Experts of a small language model: width 192.
Below are experts of layer 3 (counted from 0) of a mixture-of-experts language model. Rows are named router (the router's row for the expert) and show model dimensions 0-191. Each number is 128 + 32 x the weight over its row's rms, rounded and kept within 0 to 255. Numbers have three digits each.
After each expert's rows: a language model's description of what the expert responds to. This comes from a sample of Wikipedia text that the model never trained on.

# expert 58
router:159136180082132104140119152143119149079220090139145128110139129095098154151157101128220117086101083121123107128131138161131128160065141115185165153175145063136166111108173115169118158132138127103157113063143128094160116114122178153137086144177100145108077121123097102121080107122099124151142109063140211148155114064079153134089129150130133074090078183151141129183128116119113088108153145096095125111142084127090169152113142197120126114182164094124208108170123088147150124158147147073119095124160063150131086129089160160169124149189190092156120115090116073102138130114163123133
It responds to: The piece in. The syllable in, inside or starting words, and con, as in Basin, clinical, Finnish, brain, and the preposition in.

# expert 50
router:140163139066216093141116156165078137166149106185130129120138076111103127187150098121157205104148085161121140155195210145142109114075082150146148137182140082115080124137193085123154101150136128079124121101184069101157148124153123152129102138143123107114166161167152169140135123159176138127128106174118111099162107117145121099135124132116158127122075123091170105121129078087134065137126105123088168111156086089067163142166176119072172100149070122123107117185161142113093106157145123091135154135106050157134091115140177159118140059132149065197146093132149121096078129138132113129
It responds to: Word-start fragments. First pieces of words split into subwords, like ous in ousted, app in applaud, educ in educated, ph in alphabetically.

# expert 62
router:136115082072161130116125207134139108135194109077149077096175124106124090106145066178116141137151172172138069135154112117143126174076102167184167111126150099110132169122145169121154154093130080123095146106139134132159136086091160194153058153139169135105125171122124158135152081122125120106140026174179181111167136131133214183095134134140142092112063192112160106133171091124117098138129120126075118112164134166113099137132139158102173127111133123111154129165139132148138124094109093058154141134143108144153078145124167157154128090099141075131088102121150078131107057057171139100
It responds to: Adverb -ly and suffixes. Suffixes ending a word, mostly ly and ally (deeply, annually, administratively), plus der (surrender) and adverbs like later, again, before.

# expert 29
router:187152179124190098068067162083140124058157090156171166100169114178171081070167149133113092119172086140120113122191109195156127131124158122138118164138119071100173161079106123103177133129143113074115140077095128109151159164110099185106093168106097110147110154151155179121129130151138144152172111112120198189136150119137154140137141155081082119080085143131091056098125087122121106143160140094143129092146119125118157138134158169057121119098089107143114075136106117131146167158143163086159077127114135086144055110152164155154173140156090078146111127128125121152181119117163081183
It responds to: K and vowel pieces. Word pieces k, e, ia, ka, ko inside names and words, often Slavic or Dutch-looking, such as Sheek, bank, Ukraine, kilometres.

# expert 25
router:106093097132143151108107095142118116124183104115085116129086164146080119117162129193118153141146137143185077117134162136116160149141151130177100126177087105127097182132107062163144076124160074112142035139161129100065089140196112146096115172126167156143089120143128158155110160181145115118120099160134122136110160128140127098147070169125132094085145147114141146143173100080156076102126096174097137110120113112097145149119166108118149131116130128146194181186115124142114172164166099147093175181097098091202074095086149120100166122079165099160117083098177095067151157117194054167
It responds to: Name-internal pieces. Syllables inside proper names and place names, especially qui, Du, ri, n, as in Fau-qui-er, Bar-qui-simeto, Mar-qui-s.

# expert 56
router:169122088086126147140126178173085113143171087160120084149128130133146140138122174153171133152123133100147138122112131189155084128157116122117157183148089138158072088057079106175168110122166085131120129122157169113096146054120078148099140159140122126105071168150118144103099146094140097140105095181137152125129124114171103125142131074160075170042137153123123155086158147056177109117203109121113158085169124137140135108086106164147151132101157072176142109195084110117103183124123133174097192132115149113147099117145172117182143112115192078091125122139116074082181114105175068170
It responds to: Sports and verb stems. Verb stems and pieces before an ending in sports and game text (draft, set, batted, approached), plus words like game, start, pass.

# expert 16
router:207128097104178141141102182159124083127155061128179120140122153123134166090172172160178138085107168149178133122118138163129102133130151104119156185120128100143104107060145134131111131100154068124108122142067126141124112121124094151121076196163119138136142081138123126091142170103116134155181115135148159134172106080156104162085123104135082162085066130149100110083156063099157080106128053072145149125149139137100160121129153123097154119141123115192099098204132155136120194115116169084099126106121121157142119142139182121155200132088181092161107135080140103141154052159212102175
It responds to: Letter d pieces. Word-internal d and d-ending pieces such as -nd, -and, -rd, as in with-d-rawn, Gla-d-stone, thous-and, uphel-d.

# expert 6
router:187095135125190137126145113125120128096104157103104112122189127136089129122156197158166125123170130155138080197120177168148132158101181138115163152088061091168131179050204073113160117082143149139070083120097130126099120070195130095098115120063119132119151122123139121158121133124119130135147142141099151151139112122217121112090138106103150146069080148148174096170126088067126075108121133135091135111106078117157134192129136161076130086184135129177174095138138090116162106142149123097161146132107093099153134158106148197167110111105104073135078071141129141178131132086174148149
It responds to: Romance-language accented letters. Accented vowels and word pieces inside French, Spanish, Portuguese or other foreign names and terms, such as Fédération, Société, São Paulo.

# expert 46
router:139077109106172165080123134091129081050171124019134119042109149130121116102131108154140162123171132162100126067109102150158119198090111169162127162103137137131135099081142155096116115121166138133155134131134131129099119150130145126106109127162128170120123210134111138114137133111117151117143069171161181106160164114207153147105113132164131093130076194129146112103161105058143164153065120128096161137200097113106138131120104108099170114148155123149173122176117063125114121094136165126107131141110098182125104142175123156192167074167114117092092082159162134111126071110224124119
It responds to: Adverb and plural endings. Word-final -ly and -s endings, as in bravely, densely, episodes, learns, plus particles and adverbs out, up, down, more, still.

# expert 30
router:114096115107131057090107121124112131156157129094096129108096112124124158113160140114129135101148131132102057160142103129064167153162130115132149108108125125112080145111135105096142096190203035153157146136113141163120151081129127144156076145104104138148141141131143123145111183090176096156157096106092132168158131082148143135163166151094120124041108152095133158174120169072136138130136119142115173115092097134120175169138139127124165157135148154114156071130039079132178176083153132081185151133142152142144063104172151199141169094125244087129104094130141043106139120126159087146
It responds to: Infobox field-name endings. Word endings completing infobox and section labels, such as Military service, Secretary of, Binomial name, Personnel.

# expert 53
router:151104138094159181164119179131138086112168101135138152094126109107089184134115146112135088099151148176130142138202160151087077158137134177176124110109151126136150135139159133174164125139142126105142160115126106097123187107106097172128076203135173173091098174158111210071059104106101140120146108153153136150116103110144121062135117146142102129116118148125123079120159129116129115111174039152142090125173086150075201173124098183086107150088087109108132141128123079113176179157191103121121137092133102104154070142105149129212096101110112116107055107070181120130093169146142111116
It responds to: Pieces after short prefixes. Word pieces following short openings like a-, in-, at-, with-, as in alarmed, attempted, within, enclosing, loss.

# expert 19
router:153095126104102104104084134149060097135174122065104203065159140138069184113155094115085174112119072175164130164149111145142129135096187127155187199102138112115090128110145169088148098102122144150125081171181163147171116173118141154143155079118090138124149149126111066102078135086141142160145091105153142185108071086144161129138146153151151092098128107137096071126134118092176123145110112138128170153109101139042146179094105162146166122174088098109127075178065131143120112130152126104159162122129132115146103127137143169150168141176135105169157147071158049134105130113183102180
It responds to: Preposition "in" and spaces. The word in after a noun, often in election, district and statistics text like "seats in", "district in", plus bare space tokens in tables and lists.

# expert 2
router:219111132140114164152073151153133132159161146083097114105188135104159097159123113145151114108125099183113121064159118141155150157181105192157193156137059106126125117107151071131083135120139135087119113131106123047151120101181163135080139131153100172140108179109169139116144130153142106103114137169162130127209153120193205125096077157124071132129117135181115128072187148109098127140151157104074144060123100096081106152157130136100108060138132082200158153122079135144126121109101100111058118078162140114154123091123180148134162106150119098140126127116137095140092093120198118117
It responds to: Space before word. Bare space tokens, mostly a lone space before the next word in running prose (division rival, human rights), plus blank table cells.

# expert 12
router:171095132106192126107088168064131124129180108168081184138169148152152103071153125174146138115168091142151103095138115177154155150154165103192103167118136104128138131124110084114146065157114093099121115089166156099098107169143085172130106171129107151170109099110136188130160165104086127161147102089183207162076140083107177098093125188126094142062062181160060121118111114103135091121108138058146169143172133144127198152161126179103157100101093080185084128152142111089140143162130162099154101101109128086164116079107130158165171086138125111122136125128113121147115112102137091150
It responds to: Letter k pieces. Mid-word pieces containing k, mostly a lone k after a consonant or vowel, such as Chalk, tasked, Iskantar, Markless.